From a checkpoint of a small mixture-of-experts model trained on Wikipedia.
Size: width 384, vocabulary 50257, 95.6M parameters.
Training: a variant of Muon for the experts, 315M tokens, 2700 steps.
Below are experts of layer 5 (counted from 0) of a mixture-of-experts language model. Rows are named router (the router's row for the expert), gate (a neuron's input weights, with its number), up (a neuron's input weights, with its number), down (a neuron's output weights, with its number) and show model dimensions 96-191. Each number is 200 + 30 x the weight over its row's rms, rounded and kept within 0 to 999.
After each expert's rows: "comes after" lists some tokens at least twice as common just before its tokens as in all text; "gets" lists some tokens that make up at least twice as much of what it gets as of all text. This comes from a sample of Wikipedia text that the model never trained on. Tokens count by the router's weight.

# expert 3
router,202,201,135,203,195,234,231,174,206,204,187,201,138,197,212,157,126,217,192,264,217,218,137,186,247,217,203,246,249,223,171,182,192,230,246,187,177,195,198,209,164,217,194,241,140,259,234,241,193,223,282,200,221,220,210,242,194,219,212,181,258,247,187,165,182,243,189,267,300,229,179,178,194,247,179,219,255,177,240,189,198,158,194,211,163,187,169,214,180,137,182,210,223,222,212,127
gate0,206,146,153,193,223,203,259,215,202,139,181,264,244,184,202,178,167,183,173,210,204,214,161,151,125,208,178,222,197,168,186,218,207,203,218,213,250,178,208,186,211,178,233,180,191,234,212,215,212,244,204,218,202,195,212,168,207,178,209,212,251,235,167,173,200,196,187,161,239,216,214,229,261,192,220,176,234,187,203,216,208,214,215,231,172,208,198,216,180,211,261,152,223,229,194,204
up0,206,179,210,235,180,179,212,241,219,224,172,229,233,192,168,222,165,194,199,167,149,186,162,146,196,202,213,221,247,162,226,216,150,226,207,176,257,187,216,190,170,205,172,164,190,167,224,156,190,186,256,206,233,176,192,209,152,190,200,194,235,259,233,252,176,216,162,135,191,204,204,229,180,161,179,176,223,256,174,239,158,211,229,261,226,157,198,246,184,242,214,155,160,211,239,172
down0,169,243,215,174,179,155,235,215,168,239,245,236,200,207,212,137,225,220,221,204,139,224,241,203,236,182,223,159,198,222,164,134,208,192,156,220,227,216,227,202,145,196,192,215,177,250,189,142,224,193,203,263,257,154,255,231,198,206,201,210,247,155,161,193,203,189,170,265,194,219,199,237,229,171,190,205,177,232,242,201,231,172,193,237,174,185,171,223,190,195,224,138,181,196,232,183
comes after: "2", " ", "1", " |", "|", ":"
gets: " ", "0", "9", "2", "8", "5"

# expert 7
router,161,211,185,243,242,202,230,187,166,242,192,223,227,179,163,235,207,266,209,170,238,176,181,199,129,200,184,207,252,226,184,194,183,208,258,229,178,226,159,215,172,173,232,174,209,150,188,172,200,171,178,196,145,210,213,262,227,188,184,211,220,174,159,225,257,187,170,246,209,224,225,165,269,203,247,200,209,193,180,172,225,228,173,235,236,180,158,232,199,201,202,214,204,187,178,195
gate0,158,152,240,225,174,161,221,199,194,205,158,204,153,262,192,183,194,210,243,201,226,216,204,185,165,209,172,190,183,201,204,123,242,226,214,251,194,198,222,208,205,181,196,217,201,210,209,199,151,218,250,238,210,194,185,225,174,193,228,202,219,189,203,210,197,200,225,262,158,212,145,197,177,142,154,178,187,266,243,145,236,179,227,212,226,194,219,232,188,199,222,216,216,182,164,168
up0,227,209,235,238,209,188,152,175,180,164,242,181,231,219,224,206,235,168,120,212,235,215,177,189,198,197,200,174,209,193,189,163,257,236,188,191,205,215,246,187,216,198,163,193,200,201,206,277,247,190,193,197,203,199,186,238,213,199,182,160,228,188,225,202,175,128,178,168,214,164,244,256,219,213,190,182,173,143,201,191,145,201,177,230,183,160,182,167,255,176,194,232,196,230,199,131
down0,175,252,198,188,195,197,203,217,196,195,206,249,184,240,199,161,131,181,204,167,161,229,126,178,157,181,189,195,189,196,209,208,213,230,191,179,199,209,226,180,197,249,169,167,160,222,202,205,214,194,211,244,209,171,207,243,204,245,202,186,217,203,253,200,206,207,234,128,204,167,254,187,254,162,146,198,240,172,209,228,239,180,198,176,198,179,210,191,203,220,225,161,182,213,141,117
comes after: "\n", " |\n", ")\n", ")", "3", "\n\n"
gets: " |", "-", ":", ";", "|", "="

# expert 8
router,176,161,194,219,176,175,209,186,203,206,198,214,181,200,169,209,236,231,137,250,203,206,195,152,180,201,201,170,239,231,205,223,221,150,153,162,210,168,291,231,188,179,246,218,202,178,218,189,229,198,184,163,189,190,190,159,223,206,234,170,232,187,214,161,168,248,183,151,217,146,246,233,226,216,233,155,231,161,180,219,200,206,180,142,208,209,236,148,251,217,241,185,215,143,153,187
gate0,204,199,206,203,146,180,175,253,223,209,175,164,187,170,170,165,197,198,214,234,176,220,212,220,200,194,211,211,212,177,177,204,233,259,207,226,147,247,196,220,173,118,206,226,165,182,180,208,197,242,187,140,165,183,208,235,161,163,183,215,243,202,204,246,205,223,184,231,206,239,175,168,186,228,208,171,236,174,200,180,217,199,214,220,172,245,199,187,241,187,287,224,237,211,225,226
up0,186,188,182,265,213,213,188,189,232,157,206,167,146,155,211,176,229,171,199,194,188,187,246,203,223,214,194,222,210,171,192,207,207,203,180,202,158,198,206,197,218,201,238,247,188,149,155,211,233,213,178,163,163,200,217,213,159,159,159,199,182,247,200,174,199,206,179,208,171,241,179,226,172,168,188,120,222,167,164,170,176,158,163,209,222,265,203,189,262,251,248,193,248,178,225,232
down0,203,172,194,163,218,197,219,197,210,184,198,210,181,198,178,216,198,237,246,223,217,226,242,165,192,224,175,203,239,211,241,172,227,222,163,161,191,225,162,253,182,189,216,161,172,151,174,254,141,200,181,133,193,191,196,219,147,218,216,165,242,211,232,240,127,192,157,240,162,233,194,164,194,176,192,166,209,230,188,196,165,193,186,132,248,216,224,155,273,193,226,195,153,205,246,233
comes after: "\n", " was", " |", " is", " were", " it"
gets: " was", "-", " is", " were", " had", " has"

# expert 15
router,197,229,207,159,246,214,185,206,232,151,199,214,261,224,161,178,252,243,208,205,138,190,222,171,193,184,180,211,199,172,214,198,182,238,174,240,241,194,173,205,167,264,177,168,226,250,214,158,188,226,180,187,190,231,243,171,222,183,204,237,151,212,233,191,256,162,192,190,191,193,281,173,160,196,177,239,158,175,151,148,212,184,224,192,181,169,199,205,179,247,224,235,210,181,214,195
gate0,213,203,181,225,193,188,224,222,198,230,254,195,137,197,201,212,193,196,204,257,197,228,166,168,213,168,223,175,241,255,223,189,200,187,210,209,217,228,217,224,192,187,203,193,169,161,193,186,241,196,188,227,184,265,230,229,177,205,202,217,229,156,223,208,254,248,166,182,236,219,172,222,183,198,247,178,194,174,168,186,181,196,192,252,197,207,191,195,225,185,218,222,176,141,181,173
up0,178,169,232,210,177,218,235,205,176,218,238,225,235,186,215,196,247,188,187,196,148,185,218,253,188,216,193,213,220,172,193,156,206,210,236,177,179,205,190,172,154,192,160,209,211,229,258,204,227,215,224,227,156,217,209,200,186,174,215,203,192,197,241,159,227,168,193,273,196,137,203,233,268,243,194,243,243,159,235,200,201,193,264,196,222,202,185,216,189,219,153,262,168,289,235,165
down0,234,178,158,203,212,185,144,190,141,166,170,173,165,236,189,194,208,194,267,245,239,155,216,216,152,237,191,201,219,172,198,151,210,190,200,194,241,200,206,213,195,182,232,258,204,189,192,213,182,228,170,224,201,202,156,163,157,218,147,215,187,184,158,246,185,205,205,193,270,204,195,199,233,209,160,238,184,156,276,176,207,222,190,195,205,243,220,163,209,108,244,220,175,215,189,235
comes after: "0", "9", " |", "8", "7", "5"
gets: " as", " ", "0", " =\n\n", "7", "6"

# expert 2
router,205,170,219,202,225,244,139,205,152,231,225,229,147,235,205,202,156,168,238,208,170,170,265,210,199,227,224,181,184,166,223,201,202,196,181,183,224,139,200,206,159,210,178,175,172,214,185,213,229,217,202,220,219,211,211,184,185,208,177,257,179,113,150,171,242,157,183,233,167,187,186,195,164,190,159,180,251,181,203,186,219,164,246,278,171,205,192,204,222,236,198,244,191,249,192,235
gate0,202,193,198,206,252,225,191,187,193,258,163,173,242,200,267,230,176,227,193,173,215,188,173,231,206,191,186,158,201,166,160,226,194,155,226,214,208,199,267,226,174,214,227,224,231,161,209,191,262,205,181,197,256,182,208,207,175,224,218,164,186,163,213,177,195,153,218,176,239,229,163,195,244,193,177,178,234,241,191,222,250,193,235,211,218,202,211,190,184,215,213,175,221,166,179,239
up0,183,252,217,188,204,186,193,227,209,126,195,221,174,206,194,168,206,200,157,232,221,224,193,169,157,180,226,228,177,220,198,203,173,135,234,190,245,120,205,194,227,158,170,169,221,212,204,192,217,175,192,265,226,236,206,177,201,228,193,136,217,162,190,160,214,219,163,204,202,222,154,173,169,203,225,189,211,207,261,231,200,188,152,246,179,160,206,189,253,164,149,231,203,205,204,157
down0,198,223,233,167,192,238,197,208,137,178,159,196,164,190,212,213,172,241,232,251,193,188,225,206,234,193,217,187,221,210,201,180,180,195,228,175,182,212,281,180,154,231,206,246,290,176,247,235,163,211,173,232,188,222,176,172,167,235,155,176,164,237,220,201,102,190,180,151,168,146,180,244,189,218,187,205,220,170,178,205,231,212,133,224,206,236,211,185,145,187,156,159,233,218,244,175
comes after: " |\n", ",", ")", " well", ".\n", " Coordinates"
gets: " and", " to", "|", " –", ":", " or"

# expert 1
router,174,195,249,200,188,253,188,155,178,180,219,225,187,194,215,253,203,188,180,273,221,195,161,211,204,241,215,187,177,182,200,133,202,226,231,200,195,169,197,207,264,189,219,164,154,202,214,212,237,187,210,146,225,174,179,207,200,153,216,165,191,206,218,206,144,169,197,170,206,175,252,213,265,172,214,250,225,201,173,197,175,197,254,235,195,163,221,217,174,196,202,223,194,188,236,212
gate0,170,207,263,141,145,195,212,208,206,177,237,178,216,210,257,202,172,172,199,149,213,223,212,177,182,264,256,197,208,213,195,203,247,178,217,173,166,183,141,195,199,230,180,197,200,179,206,179,214,207,203,177,240,225,241,223,209,194,190,187,146,185,184,187,231,160,229,166,197,244,190,189,161,205,198,204,163,230,234,187,238,173,178,226,205,197,174,224,182,224,216,249,268,181,207,174
up0,186,217,253,171,214,144,167,174,191,214,171,197,200,166,197,181,173,141,184,225,230,174,268,215,180,185,213,204,211,220,238,221,182,185,153,190,174,236,150,246,203,219,180,220,167,127,207,243,163,220,209,179,224,174,192,242,142,214,257,182,202,172,196,196,209,175,171,191,233,180,173,191,207,185,211,178,217,227,226,237,210,169,241,219,158,226,175,148,236,202,190,175,220,194,219,175
down0,144,205,247,212,216,196,196,254,168,154,193,196,193,239,213,175,185,165,199,229,191,142,186,215,259,204,183,217,209,244,213,202,204,251,186,202,159,188,174,234,210,224,172,249,222,179,224,237,187,220,166,208,188,228,243,199,190,163,251,185,215,223,125,170,177,170,189,194,208,238,209,192,191,162,212,220,166,173,174,219,185,236,189,295,219,177,211,223,226,215,150,207,179,178,169,213
comes after: " the", " The", " his", "'s", "The", " their"
gets: ")", " \"", "\"", "%", " this", " one"

# expert 6
router,151,180,183,244,215,156,221,226,221,152,201,157,175,263,243,161,217,164,205,250,239,213,296,186,226,219,219,181,227,173,201,178,175,193,221,223,221,178,238,180,221,181,194,200,261,194,178,208,175,139,293,236,209,208,266,207,174,180,211,217,259,179,211,180,134,259,162,167,220,157,176,215,288,210,180,214,207,198,217,196,214,260,160,114,225,245,213,223,203,208,185,168,209,185,216,183
gate0,204,204,224,219,217,233,176,212,184,180,254,149,186,222,187,242,193,198,153,224,248,192,236,211,163,160,198,214,207,225,178,196,138,236,183,182,198,189,213,182,160,208,192,223,217,226,240,158,219,217,264,172,211,257,201,221,222,238,159,211,156,170,190,244,176,187,210,203,213,143,190,219,210,197,233,216,153,259,193,278,201,231,187,185,158,199,197,176,219,161,168,227,221,224,198,226
up0,238,226,153,217,228,182,133,216,196,139,170,160,157,259,198,231,188,184,194,236,199,220,242,199,180,221,162,181,220,205,275,193,224,210,171,180,277,219,274,186,181,189,212,212,212,203,185,198,204,175,178,226,195,176,203,197,202,185,230,230,260,222,171,154,185,194,236,202,222,213,222,116,233,222,225,197,194,229,224,200,224,206,182,192,180,182,223,177,152,193,196,190,192,180,213,237
down0,135,153,222,227,254,187,241,207,155,185,183,182,196,221,237,268,212,196,247,205,186,202,252,235,210,235,186,220,234,231,206,214,157,219,178,196,176,191,215,221,233,221,184,258,264,156,203,121,210,237,246,191,196,169,142,196,196,254,166,116,253,206,191,158,227,207,183,144,159,200,185,170,198,193,196,191,213,215,224,201,180,181,173,198,139,228,179,159,173,212,194,255,182,220,156,193
comes after: "0", "2", "1", "3", "5", "4"
gets: "0", "5", "4", "6", "3", "7"

# expert 19
router,151,163,128,174,185,175,187,228,201,182,188,214,192,192,217,225,174,177,191,195,192,203,221,160,159,237,156,212,178,250,166,205,165,210,201,220,194,189,212,190,189,219,173,170,176,225,205,182,201,159,194,138,148,138,229,230,198,238,207,163,162,208,219,182,195,228,236,239,211,168,185,224,184,204,220,192,182,216,230,214,259,165,163,150,180,213,184,208,208,273,230,212,268,161,230,139
gate0,181,216,209,184,171,197,155,214,256,198,194,207,182,215,184,232,211,186,224,169,201,164,153,195,237,205,175,198,215,263,178,209,177,179,182,229,197,206,201,160,202,179,147,195,192,188,215,218,147,199,200,211,271,193,169,151,188,219,180,229,247,203,205,205,231,192,190,238,206,217,223,201,186,179,194,201,201,225,192,161,211,155,139,170,190,240,232,220,206,182,270,221,194,215,201,166
up0,260,214,229,190,209,230,218,205,203,225,171,195,167,198,179,221,218,185,190,211,181,209,173,207,236,200,224,201,161,228,133,218,186,210,202,186,293,237,206,197,170,156,176,91,182,219,156,172,206,183,187,212,195,180,208,186,257,215,181,193,265,194,185,198,179,190,214,159,229,264,256,163,220,203,222,190,208,215,191,223,191,194,204,236,183,252,213,212,190,215,271,252,182,171,217,219
down0,254,226,180,247,209,219,210,225,192,193,231,127,164,196,160,206,170,150,233,166,194,225,207,211,231,183,245,178,300,181,230,206,147,276,188,172,204,190,205,222,234,172,145,225,250,170,207,201,204,232,218,201,202,164,204,214,172,205,241,209,188,217,187,192,203,211,165,192,152,246,183,186,161,172,223,178,202,225,223,177,207,220,177,228,211,221,228,188,188,238,277,143,111,192,260,206
comes after: " ", " (", "1", "–", " \"", "/"
gets: "1", "2", "9", "0", "3", "4"

# expert 14
router,233,188,201,181,199,182,166,203,202,255,242,202,192,189,195,95,206,201,209,154,193,186,125,178,171,253,180,247,175,171,202,180,200,212,240,150,241,177,167,178,212,169,238,209,241,203,173,223,203,145,204,228,162,226,150,199,178,219,183,202,223,242,170,212,238,182,236,202,228,221,198,265,222,205,242,182,242,186,166,165,202,174,210,253,194,169,207,236,181,201,207,112,208,213,196,190
gate0,171,190,232,202,218,131,177,207,214,265,187,227,223,223,170,195,213,190,179,177,222,204,198,230,233,211,214,233,158,185,196,226,193,171,133,171,151,199,219,169,134,177,197,198,207,200,229,207,164,223,158,148,183,204,180,171,171,192,161,158,233,169,217,186,244,210,201,192,227,189,226,223,173,167,227,139,235,198,138,258,190,208,246,117,237,252,255,164,192,197,196,239,174,229,148,194
up0,217,205,195,211,182,208,211,196,252,163,226,237,190,208,185,270,228,185,209,195,215,162,202,141,207,207,208,197,153,211,197,166,215,227,198,162,218,240,246,188,207,145,175,206,213,232,153,177,223,186,214,178,139,190,266,243,164,195,195,150,208,171,232,214,210,245,189,194,220,204,229,186,177,218,205,178,173,196,248,167,209,227,210,189,246,203,244,218,150,241,171,223,171,191,190,211
down0,183,167,162,223,169,200,201,174,228,174,222,251,200,222,172,211,207,169,191,217,230,248,164,253,221,241,251,190,198,175,177,199,209,267,188,175,239,179,148,232,247,227,191,142,210,160,154,232,191,209,200,199,164,255,144,228,205,192,198,209,221,209,182,192,199,239,186,174,194,234,196,148,214,241,181,185,206,185,157,187,181,212,186,217,176,220,183,158,169,188,218,171,206,213,240,197
comes after: " of", " the", " in", " a", " to", " and"
gets: " the", " The", "'s", "The", " his", " a"

# expert 16
router,197,158,166,198,159,164,206,175,187,148,236,192,192,255,213,236,203,179,165,121,224,194,227,161,165,198,194,239,172,230,169,188,135,227,173,221,161,253,214,206,213,285,201,208,215,166,213,190,125,193,165,205,204,191,215,215,198,242,210,173,205,226,222,206,229,229,255,205,186,182,151,193,179,147,204,222,201,153,172,198,206,233,153,180,211,220,186,196,141,241,194,177,181,195,230,168
gate0,181,201,232,149,165,169,172,276,130,216,219,249,162,204,208,174,166,172,216,204,216,191,177,226,215,125,168,244,177,184,190,240,204,212,216,203,216,193,228,171,237,223,212,205,268,198,179,198,174,160,248,242,161,240,239,258,233,179,188,202,176,144,170,242,170,208,206,197,203,239,180,165,167,160,166,208,178,149,222,231,194,148,136,290,192,167,233,220,196,197,179,162,157,198,184,170
up0,175,291,158,157,154,230,174,259,111,195,216,168,173,243,193,222,228,181,182,218,181,224,189,201,181,175,242,204,247,201,216,215,237,190,143,194,185,184,232,202,136,188,230,251,241,214,185,230,221,176,209,220,154,314,193,232,203,160,166,187,239,236,184,219,226,206,221,177,213,207,219,147,176,181,166,188,212,192,232,199,202,196,202,225,228,208,208,209,220,226,168,180,212,186,200,216
down0,183,194,201,247,167,230,141,168,213,133,120,228,223,213,174,181,211,191,229,197,203,197,224,208,149,197,187,257,218,264,167,249,194,256,171,197,213,186,155,185,236,221,195,242,234,192,161,182,208,172,180,214,216,244,151,219,193,182,161,183,162,211,191,193,154,163,223,213,229,185,165,229,218,189,209,233,220,171,191,264,231,199,172,239,198,198,228,213,199,201,191,197,162,202,209,222
comes after: " |", " (", " \"", "-", ":", "|"
gets: " (", " D", " S", " P", " U", " M"

# expert 11
router,196,188,170,154,178,214,197,186,194,244,154,190,188,198,228,196,143,232,218,222,175,152,179,214,278,234,246,208,199,167,184,225,181,202,190,225,266,216,164,146,216,189,239,240,176,214,215,251,221,173,187,214,146,290,184,251,186,244,195,231,220,200,160,190,220,137,204,184,169,187,183,162,194,212,139,194,185,197,171,190,231,197,183,242,212,247,179,231,171,209,238,145,188,239,244,186
gate0,225,239,209,199,167,195,176,189,197,174,242,165,199,189,229,163,206,189,192,204,154,219,206,181,245,141,209,138,202,206,182,255,190,185,167,222,202,181,234,246,156,198,178,185,210,202,241,187,144,175,214,157,198,208,170,218,249,181,227,211,210,200,194,206,213,153,203,194,175,206,208,157,201,210,229,212,206,165,193,240,190,169,196,182,189,188,191,210,176,249,175,230,220,260,258,195
up0,193,197,239,215,220,178,177,182,204,208,218,216,163,163,168,171,213,242,212,218,166,179,197,227,205,197,241,210,186,172,237,209,194,204,243,149,193,201,222,213,199,181,159,188,208,223,183,170,205,147,197,186,235,169,186,211,199,169,242,142,184,204,208,217,189,264,236,266,187,180,216,149,234,244,184,201,230,191,202,184,140,225,220,169,198,244,222,231,218,171,164,173,176,177,262,178
down0,166,263,245,238,203,198,188,191,213,205,203,204,195,194,223,273,183,148,202,173,172,189,189,302,161,142,206,192,197,208,201,172,193,170,213,217,247,192,207,171,209,225,170,196,146,204,171,206,230,237,205,173,194,198,136,217,172,254,233,202,193,239,234,228,188,209,211,227,245,251,144,239,200,187,197,181,247,163,177,286,200,203,212,191,259,243,190,189,168,209,229,210,206,246,187,152
comes after: " in", " ", " at", "|", "–", " October"
gets: " ", "2", " at", " the", " from", " in"